config = dict(
    normalize_top_k=True,
    router_cosine_scale=20.0,
    init_std_router=0.0272,
    norm_place='pre',
    norm_eps=1e-05,
    optimizer='muon_variant',
    lr_mult_o=3.0,
    lr_head=0.00735,
    warmup_steps=200,
)
Below are experts of layer 7 (counted from 0) of a mixture-of-experts language model. Rows are named router (the router's row for the expert), up (a neuron's input weights, with its number), down (a neuron's output weights, with its number) and show model dimensions 0-223. Each number is 50 + 10 x the weight over its row's rms, rounded and kept within 0 to 99.
After each expert's rows: "comes after" lists some tokens at least twice as common just before its tokens as in all text. This comes from a sample of Wikipedia text that the model never trained on. Tokens count by the router's weight.

# expert 73
router:57 59 32 51 61 48 57 50 56 31 55 43 43 50 61 65 59 57 57 61 62 59 52 44 59 42 49 66 35 44 57 33 60 55 52 38 45 61 56 47 47 44 54 57 45 62 52 53 61 30 54 35 54 53 54 62 41 30 37 55 33 56 61 60 57 39 48 49 41 65 49 45 45 23 51 58 37 46 50 50 59 57 54 46 27 58 51 51 50 45 59 43 55 41 54 34 58 51 62 47 60 55 36 45 44 39 45 48 55 37 52 54 43 48 51 65 59 35 55 51 78 57 34 50 64 34 42 36 51 46 48 50 46 51 48 54 50 43 43 45 37 58 47 49 46 61 60 47 47 52 43 33 41 31 39 58 39 60 70 31 39 56 33 46 35 49 63 65 42 42 65 46 49 56 69 46 39 41 40 38 57 54 61 53 49 45 59 32 68 31 70 65 64 51 67 54 66 36 67 57 47 63 46 68 53 50 56 58 36 74 38 57 47 50 48 57 50 53 54 39 43 42 35 56
up0:53 48 30 24 42 49 42 59 57 63 82 48 56 80 55 57 58 40 40 59 53 65 31 63 71 42 34 55 46 43 36 56 69 50 46 47 37 48 48 52 57 60 59 72 45 48 59 65 39 45 58 37 54 54 52 36 57 61 41 67 47 44 55 60 60 49 54 50 46 45 60 58 40 53 45 44 67 48 60 39 38 42 53 37 56 60 45 66 42 49 46 50 46 40 61 46 34 61 66 37 48 41 38 46 47 39 48 34 53 49 42 49 67 58 69 42 63 52 46 55 45 61 47 41 51 46 39 39 36 55 48 41 45 34 50 58 42 47 45 53 49 40 50 36 34 54 44 49 51 48 50 62 51 54 39 44 40 49 45 58 46 40 40 39 76 62 73 53 48 54 62 54 51 53 58 43 49 56 42 37 39 38 35 45 49 42 31 56 45 62 44 59 49 54 54 53 55 41 57 42 56 58 49 50 48 40 55 48 51 31 62 47 58 35 45 46 50 54 59 74 49 55 75 71
down0:57 39 66 56 59 55 35 63 47 45 52 44 46 33 69 58 60 69 45 47 44 63 47 49 44 40 54 52 33 50 44 41 69 38 48 34 37 39 33 49 59 44 57 49 44 48 47 47 70 41 30 66 53 69 24 61 58 55 51 51 42 31 42 51 43 69 39 34 51 36 38 46 35 39 47 51 62 45 49 57 54 42 54 38 55 54 40 47 51 59 42 45 37 56 38 66 46 34 49 53 30 44 28 52 53 68 48 28 49 32 56 48 62 64 50 64 33 46 36 43 57 52 49 56 46 44 66 64 69 56 55 60 59 51 51 58 46 46 40 52 32 50 57 62 41 45 39 57 46 43 45 45 43 44 45 64 52 34 65 57 51 71 48 64 51 64 67 64 52 40 34 55 62 49 46 61 41 46 58 52 53 70 43 51 63 58 65 47 57 62 55 48 34 45 49 65 47 68 42 63 51 48 56 43 62 55 55 51 56 47 42 57 36 43 40 47 54 40 46 48 47 57 50 56
comes after: "-", " Website", " d", ":", " Synonyms", " code"

# expert 88
router:60 41 51 64 68 43 58 50 52 37 34 50 48 53 65 46 51 43 41 53 54 40 47 38 76 47 46 44 41 52 35 34 43 56 54 46 45 45 56 67 48 62 26 56 42 39 45 60 41 46 66 44 36 57 37 57 56 36 45 52 28 42 35 46 64 38 61 53 43 44 43 44 69 53 57 38 42 43 43 46 48 42 51 41 66 67 48 56 56 35 48 51 61 49 40 59 51 48 43 64 59 50 43 54 64 65 49 68 50 42 43 46 45 56 54 46 39 44 57 44 44 43 58 65 48 53 55 59 62 77 56 41 46 48 52 33 56 45 47 42 63 55 61 37 53 44 55 58 45 40 46 49 33 44 54 49 59 77 76 33 61 37 49 50 49 47 47 56 56 61 69 40 52 50 54 34 43 59 58 65 44 61 65 56 63 67 53 59 63 41 70 63 60 44 62 56 51 64 51 27 45 30 38 55 48 48 62 30 62 33 63 44 56 55 51 57 50 52 58 62 56 55 51 57
up0:58 67 47 37 50 47 46 32 58 48 63 53 54 44 59 42 70 63 52 38 56 57 60 52 61 45 54 45 55 65 41 36 48 47 51 46 57 48 51 64 55 32 52 28 42 37 53 62 35 56 41 18 34 57 46 61 54 52 57 40 56 51 25 35 50 52 48 62 40 51 48 51 41 40 56 79 60 64 39 47 62 60 64 57 71 47 58 40 44 66 51 59 58 51 34 57 61 29 74 52 47 49 48 52 70 58 39 44 54 48 35 47 66 49 66 60 45 36 59 38 48 60 56 45 48 53 59 40 54 50 39 56 49 49 62 43 50 55 72 32 48 53 46 32 48 54 59 57 62 49 39 57 47 51 54 40 53 58 35 41 53 53 49 51 38 69 35 38 53 45 65 52 55 48 50 46 56 55 45 53 51 42 48 47 34 42 52 41 52 53 55 49 44 45 63 56 63 45 45 49 35 54 33 51 48 54 59 58 39 42 53 32 32 57 80 43 52 61 43 53 61 38 54 36
down0:59 62 65 41 59 42 49 46 51 44 57 51 79 55 53 54 54 58 50 28 58 43 72 56 32 44 53 59 37 46 47 58 47 44 46 45 54 48 53 47 29 71 53 58 60 33 43 52 56 60 62 51 45 52 63 47 53 56 51 46 52 49 51 40 59 65 53 48 49 43 37 53 54 52 51 42 35 46 64 37 63 49 51 62 48 57 47 65 30 54 37 47 62 45 51 32 38 50 36 63 74 66 50 43 34 65 44 39 46 50 65 30 69 49 54 53 45 50 60 37 30 24 60 52 45 68 68 69 50 41 43 58 58 49 41 59 46 26 45 58 58 44 48 46 38 54 37 41 37 39 40 40 42 36 63 48 64 61 41 49 52 28 43 43 52 61 47 50 59 42 39 64 60 46 40 62 41 56 56 51 44 55 67 37 53 50 55 64 45 46 55 32 47 52 56 46 53 51 57 49 46 57 64 38 63 44 54 32 48 41 59 50 60 47 53 43 54 45 26 63 47 65 44 41
comes after: " |", ")", " Win", " —", "3", "4"

# expert 1
router:52 38 54 41 47 64 47 48 38 49 43 37 50 65 45 55 57 53 61 48 53 67 45 52 50 49 41 52 52 50 56 45 43 47 66 46 64 51 50 40 63 51 52 57 73 53 57 27 47 48 47 38 37 56 35 73 59 68 52 57 38 51 48 25 45 35 59 40 48 52 65 42 49 36 39 68 40 31 53 48 38 63 59 39 59 59 39 48 36 60 44 54 52 43 46 76 49 51 54 51 59 57 35 31 47 28 51 42 47 51 35 60 56 29 44 48 44 35 58 48 52 60 37 49 54 43 59 47 54 65 56 31 39 34 39 64 50 47 41 37 55 36 62 58 56 49 60 38 62 35 56 48 46 24 43 38 57 44 45 60 51 47 38 57 61 56 56 29 62 56 56 63 52 45 51 47 39 39 62 50 55 41 47 48 62 39 39 53 59 35 64 52 60 37 61 67 65 47 66 53 46 51 47 56 38 36 55 34 28 48 62 55 64 50 63 58 62 53 55 58 37 48 51 49
up2:54 60 50 45 54 43 36 36 55 49 32 62 34 55 54 51 51 49 65 42 24 41 27 40 48 34 53 63 67 36 61 53 51 45 42 58 47 58 63 45 52 65 47 25 52 55 63 47 24 68 40 30 43 56 49 44 40 60 49 51 65 51 54 46 54 61 47 31 59 63 44 45 68 51 49 53 53 53 48 49 49 58 42 55 56 34 60 52 65 37 66 51 48 64 36 38 46 77 57 48 48 48 52 52 66 67 44 55 48 45 53 44 65 49 51 50 43 49 35 41 55 48 43 46 61 60 50 46 44 41 61 41 54 54 59 47 53 57 22 45 56 51 56 40 60 68 53 60 58 35 48 37 44 50 31 32 58 50 34 48 46 47 40 54 52 53 60 31 51 50 49 53 54 38 46 48 64 46 59 51 48 66 54 45 46 37 58 43 50 55 57 62 44 48 33 39 38 63 49 60 65 35 51 50 90 36 60 52 52 56 48 44 52 58 56 64 45 53 45 42 59 45 55 57
down2:49 52 42 52 64 64 44 42 61 57 48 58 56 53 59 56 55 48 71 39 42 39 49 44 47 49 43 59 54 56 23 46 49 44 52 69 47 37 43 57 47 64 56 56 32 47 43 60 57 44 51 43 48 36 56 38 32 56 70 48 46 40 53 46 43 62 53 48 50 56 51 69 31 40 40 50 31 60 42 57 44 59 42 45 46 54 63 44 43 44 29 40 76 60 42 50 57 61 57 66 41 45 32 43 50 58 62 52 46 62 60 38 74 40 42 57 39 69 60 48 67 35 61 63 42 53 29 33 51 39 74 54 57 54 44 41 60 37 59 63 52 54 52 45 35 53 59 52 58 40 46 58 54 36 46 43 48 46 58 66 35 28 48 44 49 35 41 57 49 45 64 48 49 47 61 54 45 50 61 51 37 66 60 53 50 52 46 59 42 31 44 44 47 71 46 60 49 48 39 27 51 56 53 61 52 49 50 47 58 46 43 36 42 54 59 60 51 64 67 49 70 43 29 54
comes after: " a", " his", "'s", " the", " her", " an"

# expert 156
router:40 44 53 48 56 61 40 57 41 47 62 37 58 41 46 60 42 48 30 52 39 59 50 41 58 72 60 38 55 47 62 48 49 32 57 53 46 45 53 45 44 33 54 55 63 49 59 28 60 64 37 56 36 55 54 34 42 31 36 45 52 49 55 49 36 63 51 57 55 65 52 36 45 65 24 58 51 51 45 57 40 71 52 46 30 47 58 22 51 54 47 54 48 73 54 61 35 43 56 48 43 48 53 42 52 37 38 54 58 54 43 56 44 43 38 64 52 61 61 64 47 55 52 29 63 35 59 51 44 40 46 49 50 54 46 43 54 54 50 74 35 44 55 51 48 68 50 27 46 47 51 37 67 56 54 52 41 39 69 44 43 45 55 54 53 43 53 60 33 51 68 62 50 56 57 48 59 43 29 51 38 49 64 56 43 56 38 66 45 48 62 41 47 44 56 39 59 33 59 26 53 45 51 42 53 46 39 34 54 43 46 59 41 56 62 51 57 41 62 37 58 57 44 33
up0:56 60 44 68 32 54 54 54 52 44 64 51 44 59 51 41 51 61 49 43 57 49 41 60 62 48 59 44 33 43 52 53 53 54 51 56 37 58 51 32 49 68 53 39 45 50 55 67 64 49 50 49 66 62 57 58 53 42 58 45 58 47 46 31 41 42 56 52 45 60 40 53 45 37 54 40 48 43 38 39 43 33 39 59 56 57 58 40 56 41 52 49 42 49 37 60 61 48 42 46 34 75 52 33 61 58 48 15 37 54 55 56 62 42 44 34 39 54 40 36 65 61 64 52 39 62 59 47 45 56 47 48 36 39 55 60 50 42 53 57 43 69 54 67 32 36 51 47 46 52 41 49 50 55 47 46 74 49 49 28 49 45 42 51 51 50 55 60 49 49 50 36 61 44 44 62 61 63 42 45 40 31 53 41 74 56 41 46 40 42 46 51 47 36 44 56 62 31 71 51 52 60 55 55 41 46 54 28 63 41 44 53 42 73 61 42 55 73 51 64 60 61 72 48
down0:46 46 49 55 61 66 62 54 40 32 55 54 45 65 55 48 53 50 37 48 75 73 54 58 55 42 39 44 72 37 59 32 47 53 41 56 44 53 53 45 43 45 59 31 55 77 72 61 38 52 52 53 46 38 36 41 51 46 40 50 67 58 60 44 47 49 55 52 53 59 30 57 64 34 28 53 41 56 52 66 54 38 47 42 46 48 67 47 37 35 63 55 56 44 44 49 66 51 64 33 44 52 45 53 61 41 34 61 42 42 41 44 47 45 32 52 46 33 37 41 30 55 58 62 34 45 53 45 53 41 61 55 50 53 43 57 53 63 45 59 36 52 57 44 54 41 47 47 61 57 57 50 44 56 53 46 61 34 45 58 56 36 67 51 47 58 50 46 51 42 55 48 58 53 55 32 57 53 41 48 63 67 54 49 58 63 47 49 49 57 50 66 31 64 51 34 46 46 47 60 39 33 59 39 49 44 55 35 77 39 50 32 44 51 48 63 66 62 57 29 50 59 48 63
comes after: " the", ",", " and", " a", " where", "'s"

# expert 64
router:52 47 54 40 49 49 45 63 38 50 40 60 50 58 45 58 56 52 52 51 56 39 37 52 57 56 51 55 61 49 59 53 53 45 67 78 48 45 57 32 39 56 40 47 41 64 46 41 56 47 54 38 41 41 30 53 48 62 57 50 44 24 44 45 36 46 61 47 44 44 51 66 46 59 48 58 51 37 35 48 47 45 44 31 43 41 45 33 54 37 34 53 44 63 35 62 38 63 35 50 47 45 61 34 37 42 53 48 36 55 54 36 44 53 57 52 31 43 46 48 42 48 43 61 43 35 48 45 46 46 43 48 48 41 53 43 45 56 60 51 33 35 54 64 55 68 42 40 47 50 45 72 68 54 66 62 59 34 43 51 64 52 47 47 52 57 48 44 37 63 67 67 67 66 33 32 67 65 42 49 46 48 69 40 41 38 47 42 35 42 73 25 30 43 41 46 51 42 57 59 62 47 36 61 35 34 60 51 63 36 51 54 53 46 52 64 50 46 44 47 64 42 51 50
up0:61 41 36 43 51 25 44 51 46 43 58 62 37 36 61 58 43 49 53 55 66 57 68 40 48 56 65 55 53 67 50 42 46 30 54 49 68 55 61 57 32 32 35 61 52 23 42 49 52 53 71 41 66 47 46 47 60 46 36 53 68 45 57 58 45 56 40 43 53 64 45 39 54 42 43 47 50 57 47 38 57 69 62 43 62 48 31 53 62 54 37 46 64 19 46 58 55 57 33 54 33 50 46 54 51 43 52 55 53 49 54 61 51 56 55 50 57 46 52 53 47 40 47 52 54 48 47 69 55 51 64 73 51 45 50 69 50 46 59 43 38 46 48 50 22 50 46 36 55 33 54 32 58 49 58 66 81 60 62 58 63 43 69 44 47 47 60 46 44 37 50 35 47 65 55 57 60 50 54 46 52 49 43 60 33 58 52 43 36 53 46 54 48 47 47 34 49 42 53 51 68 35 50 54 48 43 63 38 58 61 59 49 58 49 39 47 51 34 54 52 36 52 52 42
down0:47 39 51 63 67 45 54 55 40 33 47 40 29 56 36 63 64 64 62 55 43 60 61 56 52 53 38 31 48 52 58 47 33 37 38 48 81 42 46 52 55 64 45 57 43 44 51 42 52 49 38 50 49 39 62 47 57 58 59 61 64 25 55 53 57 54 50 31 52 49 56 45 43 57 55 28 34 50 50 46 61 49 42 54 47 44 55 31 49 50 47 55 43 46 44 47 46 50 40 64 69 33 47 51 68 50 52 36 58 44 42 62 42 50 49 43 64 39 67 33 53 66 44 38 46 53 43 55 55 45 38 44 48 38 38 51 55 49 50 39 53 55 50 57 44 81 64 46 87 40 30 38 55 43 53 65 49 47 66 46 53 50 52 55 49 50 57 51 41 34 43 56 38 60 46 50 36 49 52 53 56 43 49 46 44 41 66 52 42 51 53 25 61 50 57 55 53 48 65 59 31 43 45 57 62 51 60 61 49 43 48 51 63 43 40 39 64 54 73 52 63 61 58 57
comes after: " the", "'s", " a", " and", " his", " as"